config.yaml
num_hidden_layers: 11
hidden_size: 256
n_experts: 16
experts_per_token: 2
d_expert: 384
d_shared_expert: 0
hidden_act: "squared_relu"
moe_layers: [0, 1, 2, 3, 4, 5, 6, 7, 8, 9, 10]
n_empty_slots: 8
router_score: "softmax"
normalize_top_k: false
routed_scale: 1.0
balance_loss: 0.000202
balance_bias: true
init_std_router: 0.0235
lr_router: 0.000785
vocab_size: 8192
norm: "rmsnorm"
norm_eps: 1e-06
tie_word_embeddings: false
optimizer: "adamw"
learning_rate: 0.00137
beta1: 0.9
beta2: 0.95
batch_tokens: [65536, 131072]
max_seq_len: 512
train_tokens: 515800000
max_steps: 5313
dataset: "wikipedia_en"
Below are experts of layer 3 (counted from 0) of a mixture-of-experts language model. Rows are named router (the router's row for the expert), up (a neuron's input weights, with its number) and show model dimensions 128-255. Each number is 200 + 40 x the weight over its row's rms, rounded and kept within 0 to 999.
After each expert's rows: "mostly gets" lists some tokens that are sent to it at least half of the time. This comes from a sample of Wikipedia text that the model never trained on.

# expert 5
router,230,177,212,197,203,201,170,221,107,240,244,239,170,224,233,169,210,276,185,176,258,142,233,206,251,140,225,212,189,188,226,186,222,269,193,199,192,157,223,174,145,175,255,181,154,211,179,174,130,229,275,137,131,298,215,146,196,171,152,210,258,215,130,190,188,189,252,142,191,191,205,197,237,230,197,232,226,229,157,259,174,210,140,176,210,247,211,245,264,230,190,184,221,144,237,230,240,232,236,215,219,241,107,201,234,96,173,179,164,149,216,241,155,264,180,184,206,181,219,167,265,242,145,154,180,155,190,209
up0,260,282,191,218,230,135,167,264,227,197,214,151,258,296,212,184,86,197,160,224,193,244,233,218,185,204,221,165,222,274,224,182,236,239,194,132,153,193,181,171,179,243,218,239,206,241,213,248,193,209,243,243,204,219,147,210,220,156,160,158,224,173,165,247,188,198,227,189,216,199,155,142,136,162,179,172,153,139,164,199,197,152,194,136,208,296,182,243,223,231,147,243,218,166,194,218,215,208,198,304,208,181,161,146,209,186,223,178,230,120,228,200,261,217,260,224,226,168,211,254,223,233,171,187,217,168,230,158
up1,138,219,252,146,256,162,244,183,168,169,160,258,189,93,139,211,268,202,212,183,210,219,119,236,207,182,215,207,226,222,267,144,226,218,108,169,185,241,158,182,180,175,211,247,218,194,174,197,143,223,211,246,189,218,226,191,226,223,253,122,214,160,315,212,164,146,197,184,139,135,158,240,253,206,170,194,179,168,196,194,184,232,228,169,176,166,242,195,255,175,124,334,234,193,189,216,205,192,181,215,207,207,238,163,260,201,168,285,198,258,215,148,216,172,205,207,275,135,245,207,234,170,140,181,186,142,171,212
up2,117,239,332,175,244,160,261,165,247,187,262,141,237,227,190,226,191,251,140,231,99,194,238,313,238,198,179,250,166,199,185,217,184,203,227,190,248,201,211,170,164,164,232,202,212,176,175,203,268,206,146,245,91,206,216,142,195,208,223,193,220,179,210,106,233,206,176,281,128,238,260,235,197,192,170,183,211,230,173,149,182,208,125,210,231,201,256,243,244,262,192,240,227,163,148,53,214,193,244,173,219,236,214,209,216,262,260,223,202,219,217,171,149,214,179,167,193,205,183,212,201,124,179,240,177,187,198,123
mostly gets: " but", ".", " However", " however", " though", " because"

# expert 8
router,223,201,257,206,209,234,118,205,231,226,172,192,220,178,203,202,129,189,194,210,129,149,162,114,201,213,200,208,245,231,155,186,258,222,236,107,130,171,144,166,190,173,167,237,183,111,204,174,171,205,127,178,212,148,210,210,155,175,202,298,180,136,278,203,207,159,264,228,203,197,209,139,171,235,250,238,263,198,234,148,196,252,256,214,260,245,139,267,241,185,245,270,145,202,272,204,221,174,203,244,199,149,277,188,264,134,152,271,173,171,252,197,225,175,205,198,153,144,218,212,206,198,180,247,213,151,219,192
up0,182,193,232,247,164,183,156,231,224,179,192,177,174,235,244,143,218,203,247,132,205,204,170,209,252,213,187,235,168,231,207,148,214,146,211,213,162,205,204,226,213,168,169,238,222,139,186,158,163,208,302,237,162,222,252,195,176,199,231,241,224,169,161,141,118,155,217,179,189,174,230,192,202,208,90,201,232,179,205,198,164,203,117,211,115,102,181,235,198,214,253,138,254,259,200,220,143,193,94,173,171,191,198,233,273,187,200,252,207,150,187,231,180,179,182,215,195,219,214,261,191,171,177,205,204,264,173,134
up1,309,210,191,197,130,207,206,186,138,142,184,183,212,205,175,162,158,219,142,162,238,185,204,178,210,170,232,220,316,211,181,150,333,190,202,203,216,162,197,183,190,155,206,242,187,269,206,225,218,217,218,208,136,251,193,187,232,217,250,119,192,129,205,142,154,243,215,205,204,229,187,223,308,174,202,207,203,163,206,219,220,77,165,206,158,224,224,191,181,213,248,148,167,227,217,224,197,170,154,187,124,195,213,186,202,206,185,241,137,189,211,188,178,150,208,205,204,208,188,259,265,188,258,157,189,261,243,195
up2,140,243,156,213,139,292,182,202,157,183,197,244,246,187,180,203,166,213,193,190,199,215,292,200,224,207,137,268,210,243,165,112,265,208,149,198,201,83,216,172,224,163,186,221,149,225,174,245,233,169,211,219,223,199,298,235,244,155,218,212,212,190,183,225,162,217,135,146,207,181,136,197,256,128,278,201,217,201,200,195,226,174,129,263,234,155,250,231,172,233,225,174,191,149,128,190,128,205,228,195,205,198,214,196,240,130,196,250,179,160,235,135,233,262,183,215,246,170,179,198,151,230,180,233,298,183,144,190
mostly gets: "\n\n", " into", " Clade", " form", " expl", " reg"

# expert 14
router,142,195,159,212,232,216,210,187,197,147,227,255,154,184,239,236,179,200,267,207,222,204,198,279,166,218,266,252,272,199,127,208,216,172,218,197,253,242,198,233,174,263,194,271,276,233,172,218,232,183,191,231,194,205,236,226,254,161,233,154,237,200,198,213,253,255,137,201,104,254,170,215,232,217,230,184,199,110,162,270,232,227,240,121,203,237,218,221,140,170,129,200,197,238,257,192,142,221,155,219,219,192,178,166,219,126,218,225,231,280,190,161,175,191,215,198,297,254,232,188,136,207,195,205,167,242,197,205
up0,199,165,214,163,170,153,196,251,218,199,143,177,246,168,255,170,147,219,205,213,222,172,162,143,274,203,165,155,245,201,187,191,167,184,154,154,203,216,234,259,210,171,145,156,182,183,189,196,188,216,197,224,225,223,160,197,262,196,162,164,109,191,213,150,195,152,204,197,182,176,270,211,222,183,189,208,154,214,161,118,245,199,169,198,264,161,187,167,202,208,243,228,238,207,173,191,171,244,252,232,219,167,171,127,152,270,183,157,202,212,189,253,203,255,215,0,187,215,189,212,194,203,180,195,222,164,263,184
up1,219,252,263,141,231,226,163,204,308,227,204,179,203,218,183,198,271,151,163,267,153,208,168,181,205,157,256,216,246,192,194,213,208,167,285,222,137,161,125,155,224,204,166,164,248,209,190,220,231,215,172,266,213,216,100,293,178,183,196,257,191,139,256,169,208,231,173,180,152,211,169,205,129,85,154,172,224,205,186,197,268,241,189,215,147,151,262,179,239,144,155,218,213,203,161,113,168,156,202,246,150,219,169,155,269,210,213,173,200,204,184,167,134,151,209,141,226,213,149,196,203,246,255,173,132,181,215,158
up2,176,218,174,152,258,182,145,251,172,217,67,200,110,179,142,155,239,172,111,141,183,162,180,124,171,170,157,191,231,198,167,205,218,166,181,210,213,215,187,192,245,260,236,243,197,159,222,203,199,259,277,210,66,191,197,211,166,123,176,145,182,190,171,217,188,137,227,225,204,226,288,172,192,218,188,198,192,198,227,211,170,291,162,201,221,219,192,153,233,197,239,159,196,199,173,231,202,94,138,207,225,224,165,231,295,221,127,214,169,152,227,287,182,255,163,208,165,171,177,164,185,184,282,188,219,209,200,191
mostly gets: "ić", "ez", "u", "z", "š", "kov"

# expert 1
router,178,175,177,211,233,122,164,204,269,194,218,168,198,211,217,263,186,224,222,184,136,232,186,228,226,210,181,244,175,168,137,199,243,199,246,158,168,202,128,202,214,190,131,145,229,133,193,219,128,148,131,276,132,158,191,198,139,175,157,206,189,167,180,240,224,156,139,166,210,251,197,269,143,177,198,161,171,241,222,272,242,175,256,123,161,232,154,247,226,225,264,221,184,180,223,240,243,178,151,138,185,195,185,198,215,257,212,250,245,234,259,183,264,207,204,237,177,254,173,200,153,129,162,216,173,223,179,165
up0,220,194,189,251,244,191,182,184,189,209,175,154,189,221,174,154,220,219,207,210,158,194,211,171,160,218,208,282,164,157,213,236,217,200,171,188,153,181,208,325,192,174,192,250,187,119,184,231,190,182,235,215,229,224,153,153,354,203,231,163,216,200,259,218,182,158,196,210,191,204,223,185,199,215,145,159,207,154,226,210,190,191,173,137,203,165,202,259,170,204,233,203,220,202,146,216,169,246,123,185,170,270,152,198,225,136,200,233,139,108,266,224,182,145,323,177,184,184,170,251,149,185,247,186,178,255,219,145
up1,133,149,200,214,146,184,234,192,184,146,184,174,194,233,193,170,174,136,216,195,215,275,256,218,238,228,202,246,255,156,209,139,175,188,236,217,219,154,163,169,194,195,205,206,222,247,241,228,210,221,193,252,185,222,224,217,151,193,248,214,257,239,211,108,172,180,123,219,198,193,185,199,168,172,182,206,159,170,229,210,202,205,203,233,209,242,196,256,225,338,177,193,206,151,224,199,159,211,223,231,161,188,156,260,182,160,223,196,257,211,188,141,201,217,166,190,155,212,257,259,154,259,217,254,262,230,189,156
up2,279,156,182,212,206,196,205,224,211,140,200,202,254,214,214,188,262,198,193,260,212,159,141,117,189,245,248,201,195,209,174,195,274,229,180,203,136,153,261,266,202,216,148,198,271,203,199,105,237,253,174,153,262,172,218,201,222,209,153,234,202,213,163,192,231,200,343,192,154,159,212,215,231,201,198,243,224,177,302,193,209,193,181,211,177,170,259,194,252,237,181,235,182,239,218,136,200,179,201,199,203,184,214,135,202,232,293,193,122,161,220,214,174,231,233,235,215,200,213,242,186,177,321,182,224,191,168,162
mostly gets: "ville", " Arena", " Johnson", " Island", " Stadium", " Airport"

# expert 10
router,272,210,157,171,177,192,157,270,270,233,232,149,211,218,204,190,212,223,184,233,157,223,202,203,213,198,162,263,197,222,180,210,96,207,210,145,193,213,181,157,221,153,133,200,150,225,249,242,154,229,174,224,134,122,201,213,141,217,238,239,127,258,284,239,181,117,226,259,212,177,266,262,134,193,181,208,231,186,157,187,166,246,265,176,167,137,176,220,252,228,305,182,164,131,159,247,204,121,224,169,219,189,215,269,192,273,148,196,280,251,200,230,215,248,221,195,187,143,197,180,231,172,192,208,210,157,225,168
up0,175,185,233,225,159,151,168,113,126,163,202,190,175,221,204,234,198,211,179,188,146,222,269,124,153,284,148,157,207,169,166,261,210,176,206,268,218,202,221,167,211,226,136,190,190,235,231,221,170,166,176,149,158,216,321,187,271,183,125,183,178,232,242,205,179,188,160,176,138,195,137,181,226,188,227,96,199,228,275,229,224,159,187,171,154,142,206,158,209,210,228,213,206,202,226,204,192,238,175,176,123,183,206,189,133,226,264,217,218,223,148,203,106,220,154,236,174,253,191,241,228,183,117,260,178,201,213,175
up1,240,222,196,162,169,179,240,187,220,203,206,202,189,235,173,188,190,209,221,214,159,211,279,231,180,245,214,204,142,203,172,171,286,188,253,243,174,176,106,184,227,207,223,174,219,223,202,169,160,279,207,139,192,116,278,174,287,219,120,158,202,183,184,189,259,243,146,176,150,196,148,198,213,128,161,229,178,223,223,202,167,154,199,165,148,127,201,221,174,207,219,242,251,200,237,219,185,200,141,212,241,193,184,188,181,203,272,191,235,216,173,80,166,203,241,131,239,209,191,276,211,144,120,212,150,210,198,216
up2,209,243,255,216,253,199,207,223,216,182,210,140,201,240,188,197,263,184,236,235,189,223,172,218,141,133,207,187,162,122,251,153,240,244,219,179,211,231,192,158,155,159,157,287,225,228,196,199,225,162,215,254,262,170,213,194,175,199,159,188,234,244,227,204,166,60,267,225,176,271,214,216,311,223,203,179,186,162,139,173,166,173,211,196,34,239,164,179,168,122,170,211,281,201,213,162,190,172,198,146,150,169,212,136,194,185,187,233,177,157,153,217,234,238,229,162,209,187,150,193,202,173,193,242,194,285,125,208
mostly gets: "(", " (", " 15", " 185", " 18", " ["

# expert 15
router,152,215,278,270,211,176,224,159,178,202,231,173,279,225,187,188,218,179,147,153,226,266,177,136,157,172,215,136,184,190,256,226,174,186,193,212,212,188,235,200,241,233,238,174,122,235,215,188,221,229,224,180,227,231,241,250,220,210,199,232,234,156,218,81,245,201,223,180,191,279,201,221,228,246,180,169,189,235,191,98,195,218,233,265,243,163,194,199,160,213,231,200,150,222,111,176,197,183,202,217,226,171,252,204,166,271,208,159,221,216,108,203,181,233,181,165,205,238,242,303,241,208,263,203,188,225,239,71
up0,206,234,183,211,158,160,199,217,232,176,191,180,149,219,171,217,276,171,180,143,136,208,281,195,184,324,105,226,246,178,197,176,220,282,187,222,182,199,321,231,284,258,215,302,262,227,250,204,208,155,248,187,192,231,123,153,210,57,184,192,176,250,196,196,167,193,194,174,194,188,168,256,258,227,247,159,179,206,262,246,167,246,211,211,177,190,219,186,232,121,170,218,182,147,184,220,215,256,182,233,195,219,155,197,202,162,179,207,265,222,200,155,226,228,291,200,251,213,208,198,199,197,198,185,188,182,230,157
up1,174,140,200,241,167,178,242,210,215,150,130,157,171,183,249,215,236,125,246,173,117,237,161,230,179,228,148,151,202,240,246,225,169,211,176,230,173,146,228,211,240,200,210,142,222,207,201,190,206,290,260,198,212,225,180,183,241,222,198,194,223,197,293,214,304,194,215,163,202,184,244,165,226,177,195,162,139,235,263,233,195,197,120,208,192,206,199,271,229,273,259,194,222,225,186,232,234,231,120,173,229,176,25,181,216,170,232,284,260,193,256,206,191,202,238,242,170,227,211,235,220,169,154,125,165,224,192,208
up2,216,198,213,180,278,224,218,251,196,163,187,189,225,192,190,232,242,230,196,203,253,325,213,203,189,218,218,205,163,222,192,232,203,232,206,256,235,251,155,236,164,226,202,125,244,180,172,137,192,268,183,228,196,226,217,204,230,142,117,151,253,218,243,215,157,201,207,198,206,212,180,107,183,180,257,218,103,202,280,183,142,190,207,256,289,160,203,174,216,202,217,228,205,163,174,184,196,191,207,269,151,176,176,200,146,218,250,294,259,178,211,183,191,202,185,102,179,189,166,181,185,202,211,172,248,191,218,127
mostly gets: "″", "′", " based", "See", "present", " Location"

# expert 2
router,205,175,215,173,155,241,191,122,170,154,186,237,254,284,184,196,193,199,204,181,191,172,194,292,185,202,250,195,187,177,208,167,186,223,175,253,193,186,200,179,179,237,181,302,244,211,199,177,253,207,214,214,192,193,222,184,202,171,224,262,235,178,223,275,200,171,154,241,190,108,181,235,184,210,200,177,174,231,230,230,156,174,114,190,254,232,260,169,170,158,150,157,245,188,193,196,189,213,273,211,254,210,250,259,198,249,253,153,148,223,258,202,231,201,238,213,219,167,169,219,251,214,225,252,192,219,202,248
up0,250,202,205,233,204,187,199,218,201,203,202,172,227,217,217,195,133,194,224,170,218,170,176,208,181,181,163,149,180,202,170,223,171,244,153,234,196,184,191,287,183,218,230,171,239,239,127,171,207,262,149,159,167,211,200,197,226,235,297,183,171,204,17,211,185,237,240,211,186,163,139,200,165,195,148,166,98,190,271,171,156,95,247,220,225,192,232,203,239,255,200,172,221,163,240,217,171,169,125,229,215,285,172,241,166,168,226,220,249,121,97,214,159,152,217,194,180,271,187,249,186,240,168,236,101,213,185,183
up1,219,222,215,225,167,183,118,225,238,175,232,164,159,201,212,213,127,209,208,206,146,206,177,124,208,198,117,166,224,243,182,198,186,165,166,120,219,264,213,201,177,197,165,255,119,281,155,238,51,235,195,222,212,238,177,159,201,173,164,183,214,223,207,204,143,169,211,188,188,157,202,254,176,178,186,176,123,197,192,195,216,247,201,159,195,165,183,216,233,175,190,173,215,190,187,193,214,164,182,237,192,231,233,194,175,115,127,189,254,189,166,285,191,128,236,198,221,179,124,198,162,164,186,264,124,212,169,194
up2,167,225,201,135,207,243,116,245,200,221,158,246,153,196,203,196,226,141,205,217,261,199,159,207,194,201,168,150,200,223,228,145,244,243,260,174,252,141,221,197,202,210,133,196,249,223,162,131,210,248,245,263,155,126,249,235,253,221,237,173,273,176,197,179,143,199,221,153,155,215,147,308,208,184,181,239,227,130,258,225,184,223,190,189,181,225,177,188,236,203,197,169,224,159,133,230,188,187,291,220,221,195,233,153,228,140,179,165,190,175,176,207,208,216,179,158,200,183,183,165,219,240,219,201,172,178,182,207
mostly gets: "po", "bi", "ba", "rec", "vi", "li"

# expert 0
router,243,182,195,146,193,147,244,224,228,244,172,168,135,162,285,233,218,229,212,186,135,224,176,197,219,154,168,275,171,225,217,247,261,235,228,194,243,198,245,186,208,191,200,247,179,202,202,189,210,153,220,276,249,130,180,265,226,194,195,216,204,230,240,258,176,149,287,241,231,239,236,195,146,195,157,242,240,226,219,202,264,244,168,183,152,138,172,229,246,199,173,232,145,194,247,169,203,201,205,163,178,195,188,167,149,192,188,203,166,207,136,196,223,167,156,161,158,225,205,174,138,207,202,142,251,277,94,244
up0,178,183,228,160,241,222,237,184,166,192,115,205,253,158,159,170,162,237,195,189,204,145,164,211,229,222,239,129,232,202,190,144,217,164,237,134,183,216,184,229,189,242,150,134,223,194,159,268,176,210,187,194,221,175,322,164,186,187,160,197,263,209,149,193,170,211,178,260,113,101,221,204,252,171,180,180,196,187,205,234,206,196,257,282,132,251,273,229,167,200,234,251,215,159,197,190,246,149,160,169,182,194,196,237,222,249,259,240,136,158,188,215,236,191,263,147,180,225,149,157,166,205,198,271,194,226,201,197
up1,250,202,164,204,183,183,248,151,202,207,90,204,246,296,176,155,157,224,217,154,152,255,198,198,187,252,227,203,177,162,237,145,213,218,235,219,168,155,208,221,189,172,202,188,205,219,160,187,289,182,218,169,181,189,230,179,204,188,247,233,225,186,150,160,167,215,192,185,158,191,231,205,223,180,330,194,210,133,170,213,176,188,177,236,245,269,258,256,236,173,233,211,221,171,226,177,238,166,179,229,168,349,196,278,171,194,238,259,172,195,225,201,150,177,179,219,210,234,242,137,187,180,194,191,275,191,172,211
up2,259,222,260,209,233,204,247,195,186,200,203,198,195,243,200,204,182,188,199,168,178,197,271,215,237,180,193,181,190,111,297,161,197,239,146,132,217,158,206,173,207,230,228,176,191,187,153,222,295,196,206,175,200,268,221,150,225,186,194,159,184,209,199,157,240,188,241,175,205,147,196,231,249,191,174,237,229,178,149,182,222,182,226,217,171,232,278,193,232,236,255,152,179,194,155,213,155,211,217,234,225,313,207,203,284,178,159,207,186,201,183,15,79,167,212,219,158,200,191,166,202,187,100,208,223,212,211,204
mostly gets: " and", " or", " &", " through", " without", " vs"

# expert 12
router,222,245,156,138,182,177,155,272,208,197,192,266,195,129,237,158,234,204,242,223,287,151,168,181,230,266,231,193,278,257,235,211,228,239,248,210,182,224,187,244,248,129,176,157,172,127,178,138,208,254,182,180,252,253,163,152,185,272,213,182,203,238,158,216,177,226,167,262,206,198,198,104,198,179,258,238,173,263,191,200,196,196,157,296,235,183,217,148,175,227,168,260,207,157,254,159,219,226,188,278,174,171,238,235,158,176,197,207,195,205,151,249,207,262,262,148,220,206,146,179,249,227,268,158,233,183,225,229
up0,176,156,145,190,220,255,206,208,174,213,175,177,156,253,231,213,162,250,194,129,267,180,237,238,172,251,215,282,189,165,134,211,150,181,176,221,160,281,238,200,161,326,137,242,182,193,164,187,159,215,200,181,203,232,177,212,175,150,222,245,236,210,204,180,224,204,150,200,208,180,210,134,156,162,284,201,164,201,194,186,147,158,210,159,196,236,364,215,232,162,160,223,222,234,172,181,134,239,103,189,259,181,166,235,180,202,185,165,224,235,161,164,202,229,215,194,214,271,151,175,130,140,158,275,193,215,156,187
up1,263,222,231,207,238,257,207,233,180,186,209,229,284,138,183,177,211,244,31,210,154,150,222,191,158,190,249,202,170,223,190,235,144,183,183,191,254,186,165,221,225,157,179,192,152,158,166,217,190,205,161,251,177,234,212,226,254,146,253,142,212,97,186,231,211,204,211,247,170,176,165,218,182,141,176,188,254,240,228,182,258,202,269,163,278,205,158,235,210,232,214,180,220,229,133,202,181,212,267,193,218,229,158,256,192,228,146,242,200,205,228,185,147,211,222,220,254,265,206,197,139,162,223,225,223,204,252,184
up2,168,182,274,240,154,185,249,192,241,220,133,153,195,173,208,190,217,183,221,159,182,290,188,139,204,215,134,202,166,164,193,204,216,183,127,223,228,119,205,189,255,218,232,225,184,233,205,176,182,279,164,158,157,163,211,188,172,177,163,81,248,129,242,162,229,146,250,222,217,166,217,244,160,185,173,194,140,199,249,207,137,126,225,178,203,186,174,218,203,192,253,214,237,268,178,278,220,159,154,120,256,178,189,187,178,250,218,243,243,133,178,198,226,167,211,166,202,134,299,196,268,222,149,217,195,179,161,184
mostly gets: " into", " about", " out", " than", " over", " under"

# expert 3
router,161,207,172,249,220,221,256,153,196,221,246,155,159,213,179,125,161,215,208,194,260,215,196,153,171,160,136,165,185,135,155,207,182,181,123,226,228,222,183,254,235,232,226,242,228,157,188,181,237,163,176,137,60,144,130,200,211,163,167,127,212,215,183,153,195,258,200,248,193,158,219,201,278,201,213,186,230,152,146,193,201,168,201,189,181,199,179,215,198,201,150,127,220,257,153,232,223,214,156,173,251,239,166,205,141,210,161,183,164,187,202,219,64,103,182,196,167,246,137,178,214,205,221,247,231,216,267,212
up0,194,246,251,184,161,243,254,188,162,193,206,219,112,184,185,237,190,184,146,223,220,200,174,245,202,202,191,178,192,287,231,219,227,156,212,160,230,212,180,197,231,130,202,234,251,251,243,185,244,198,189,201,218,136,204,174,220,153,368,186,235,224,198,156,191,135,240,244,164,213,167,176,252,182,202,198,266,192,221,132,229,176,196,191,175,181,220,209,153,152,202,260,170,147,225,144,145,182,179,168,192,242,214,252,282,238,156,178,262,227,193,156,269,238,120,176,202,210,203,223,180,183,157,210,217,173,196,154
up1,201,231,214,250,146,56,198,147,178,257,189,251,263,222,227,194,174,204,233,214,208,207,248,256,169,310,136,258,183,186,248,182,161,215,198,263,167,225,193,198,160,281,188,195,221,237,157,194,209,167,202,213,195,193,210,179,270,214,185,191,202,221,227,169,235,175,176,195,139,223,331,191,194,208,238,247,192,171,206,197,244,193,171,217,179,191,263,232,148,216,147,178,206,234,197,215,144,239,152,219,210,175,195,234,169,241,217,174,212,176,126,165,199,160,291,188,195,167,279,172,202,188,107,221,259,209,146,163
up2,200,217,221,175,234,202,153,239,192,182,199,197,135,204,228,155,167,161,183,196,186,334,240,184,177,213,202,287,184,237,229,218,239,344,275,176,147,176,167,232,178,253,205,196,189,142,156,146,232,242,209,196,194,213,236,208,225,260,253,196,218,143,172,173,219,167,124,210,233,147,148,191,243,183,196,119,123,170,207,219,157,217,230,153,181,191,177,110,185,219,195,185,212,197,152,204,160,170,243,104,186,217,184,128,213,218,203,257,241,162,261,132,155,241,228,222,218,145,200,197,214,175,203,195,184,230,144,205
mostly gets: ")", " system", " company", "]", " line", " engine"

# expert 11
router,238,236,116,250,207,218,213,207,274,194,218,175,205,81,248,223,198,179,254,240,193,147,187,208,274,161,198,226,195,161,167,228,194,131,207,197,178,237,221,81,236,259,260,211,179,206,193,243,189,190,205,179,224,205,300,174,166,183,173,163,197,221,190,210,181,216,216,164,248,222,163,204,225,151,197,270,261,169,191,220,203,268,150,239,215,168,179,154,207,252,236,231,157,251,199,278,225,233,131,275,225,263,184,184,252,177,175,232,186,229,182,169,195,195,182,207,197,167,208,166,150,179,129,178,180,171,174,183
up0,251,183,122,216,159,241,190,190,231,164,198,273,289,214,206,239,245,214,206,217,152,189,251,150,205,220,211,175,232,161,201,173,186,168,217,220,92,65,146,247,198,178,173,184,197,214,207,265,144,175,158,232,225,216,139,179,255,241,189,176,268,178,149,155,218,221,199,201,195,227,231,171,172,190,181,244,147,169,288,189,212,194,212,237,169,155,212,217,202,237,206,218,249,232,189,224,214,171,141,143,209,241,212,179,251,258,220,172,200,194,240,114,200,178,189,232,259,239,211,167,165,132,279,237,255,225,229,221
up1,196,182,171,208,184,276,178,209,231,220,179,142,197,234,258,198,203,200,204,181,246,273,239,280,202,231,60,137,176,201,216,203,198,222,126,227,162,206,181,159,240,197,188,166,200,221,228,187,272,253,148,182,160,266,213,223,219,181,208,202,123,183,158,201,206,216,146,126,191,177,181,147,155,117,263,187,207,235,210,211,181,175,128,216,267,134,219,175,174,209,204,182,255,146,217,198,218,202,293,230,138,199,225,257,173,112,233,221,244,113,259,284,177,210,186,235,184,174,215,205,125,247,254,128,200,244,204,222
up2,213,175,254,147,164,205,96,182,261,192,198,192,182,114,233,185,175,167,172,213,139,214,205,165,205,232,181,255,219,283,126,190,237,205,207,143,217,211,117,306,254,148,183,204,218,226,177,185,176,208,202,203,197,210,163,250,252,163,267,226,227,194,245,193,224,150,135,149,230,211,154,193,194,174,174,147,188,210,200,211,282,212,181,101,120,235,140,183,181,164,208,251,251,222,277,187,193,153,169,266,156,257,232,248,212,205,226,175,217,200,187,161,231,160,215,243,159,175,212,203,176,166,182,219,218,195,164,204
mostly gets: "\n ", "\n", "\n   ", "idae", " Animalia", " Synonyms"

# expert 13
router,197,204,302,250,240,185,283,153,182,160,207,219,165,166,112,199,179,159,236,189,204,238,155,261,180,217,201,213,214,138,207,246,183,176,211,188,259,273,176,197,234,230,175,129,242,172,158,211,204,229,231,216,258,262,166,192,280,237,246,128,219,154,185,175,202,204,151,233,194,245,180,217,220,172,224,141,214,152,190,247,255,200,258,136,140,275,165,199,177,187,175,153,191,217,295,222,120,224,236,167,201,189,223,143,208,169,185,209,215,170,131,190,255,159,237,261,205,192,219,141,170,171,116,191,209,262,157,252
up0,230,188,230,180,223,162,227,184,178,128,167,219,184,155,196,200,165,180,195,201,221,216,221,211,168,191,224,169,236,227,204,248,246,240,200,213,200,166,153,219,261,296,281,160,142,149,211,287,248,242,165,191,189,240,261,262,248,231,136,243,252,234,233,207,245,225,215,227,196,214,179,162,252,185,227,174,201,154,229,134,184,114,260,219,221,238,183,261,202,293,217,200,192,128,229,177,197,151,222,210,168,212,235,209,146,146,229,206,202,214,156,140,184,250,266,184,151,256,134,225,199,171,177,207,212,176,190,172
up1,197,147,171,237,108,155,174,241,236,156,233,223,165,144,215,207,224,119,182,187,173,229,258,221,218,223,179,213,205,172,210,161,182,203,238,209,236,223,239,271,206,274,163,116,185,206,244,165,179,205,316,243,213,225,140,195,234,179,153,239,227,196,227,210,156,194,190,223,184,222,216,210,197,198,235,1,205,259,194,181,225,144,203,223,198,160,194,218,223,105,179,250,174,232,179,175,249,214,174,197,154,276,226,172,203,208,200,171,257,141,198,207,179,201,152,205,215,223,217,217,208,209,168,145,202,202,249,178
up2,267,206,239,182,173,236,244,293,226,215,213,173,172,198,204,174,141,232,164,254,154,255,267,245,193,260,155,224,219,205,214,179,174,260,241,222,190,144,178,158,157,242,243,183,272,134,134,216,268,255,248,229,220,191,282,208,232,209,208,167,149,182,197,165,180,218,193,238,163,174,157,173,300,189,203,126,186,137,187,184,232,133,218,207,256,231,265,181,252,188,155,179,153,205,240,181,162,172,248,236,236,266,240,239,175,148,274,149,158,172,155,182,191,228,199,172,148,187,176,258,219,196,261,165,193,220,262,167
mostly gets: " American", " English", " French", " Carolina", " York", "ville"

# expert 6
router,237,194,204,131,181,201,204,235,155,208,184,197,191,243,130,174,206,173,163,198,207,185,238,237,144,275,229,173,183,294,308,151,162,118,203,280,104,206,202,156,178,223,153,152,183,214,222,189,209,199,178,189,223,276,142,191,230,237,243,186,250,212,165,207,232,170,121,175,246,257,240,175,213,242,184,151,173,157,218,89,223,213,145,214,195,112,237,205,147,224,174,153,275,211,145,198,195,231,260,201,178,242,236,259,100,289,212,173,152,234,169,204,158,214,188,182,169,223,176,179,210,173,205,139,197,183,228,149
up0,158,153,231,205,193,219,236,187,163,176,247,183,186,208,206,223,208,212,206,179,170,199,192,226,198,211,152,195,199,224,215,199,185,185,184,205,137,138,232,188,150,268,243,238,242,257,212,215,192,303,264,178,187,368,166,221,280,223,265,175,216,124,187,152,199,153,188,209,197,160,244,217,303,225,197,180,232,149,268,215,217,202,244,227,161,137,184,178,255,155,234,230,236,218,210,237,230,228,150,154,182,170,222,176,199,235,157,145,216,76,225,258,235,186,265,199,240,206,215,245,169,271,237,132,157,114,232,176
up1,141,212,135,182,166,229,204,193,167,190,215,243,251,245,215,218,224,177,137,247,241,243,232,211,188,224,217,265,112,176,208,147,166,192,176,139,152,195,186,136,167,231,163,248,194,229,142,166,197,249,219,211,232,151,210,187,237,225,199,113,160,181,123,188,172,243,216,232,197,173,203,186,202,215,212,275,136,198,269,178,155,256,227,215,163,185,231,263,227,211,174,210,138,193,119,153,192,192,190,165,193,240,145,205,214,177,192,268,264,171,202,192,242,106,178,164,208,272,127,161,191,254,176,271,245,186,236,214
up2,158,209,210,248,200,232,141,204,201,143,208,233,253,140,239,202,189,191,167,292,172,280,171,180,181,201,217,187,191,146,188,216,192,168,180,234,155,201,183,175,148,176,254,142,176,209,187,172,202,185,237,206,219,182,165,201,228,150,190,174,218,193,223,229,152,207,159,247,210,99,168,249,141,114,240,264,184,177,177,181,134,247,305,174,231,243,139,188,158,182,151,139,60,231,184,223,272,172,214,207,274,263,192,158,193,186,173,210,167,168,188,142,167,236,241,198,185,187,194,138,206,218,184,205,234,214,158,227
mostly gets: " was", " had", " were", " are", " has", " been"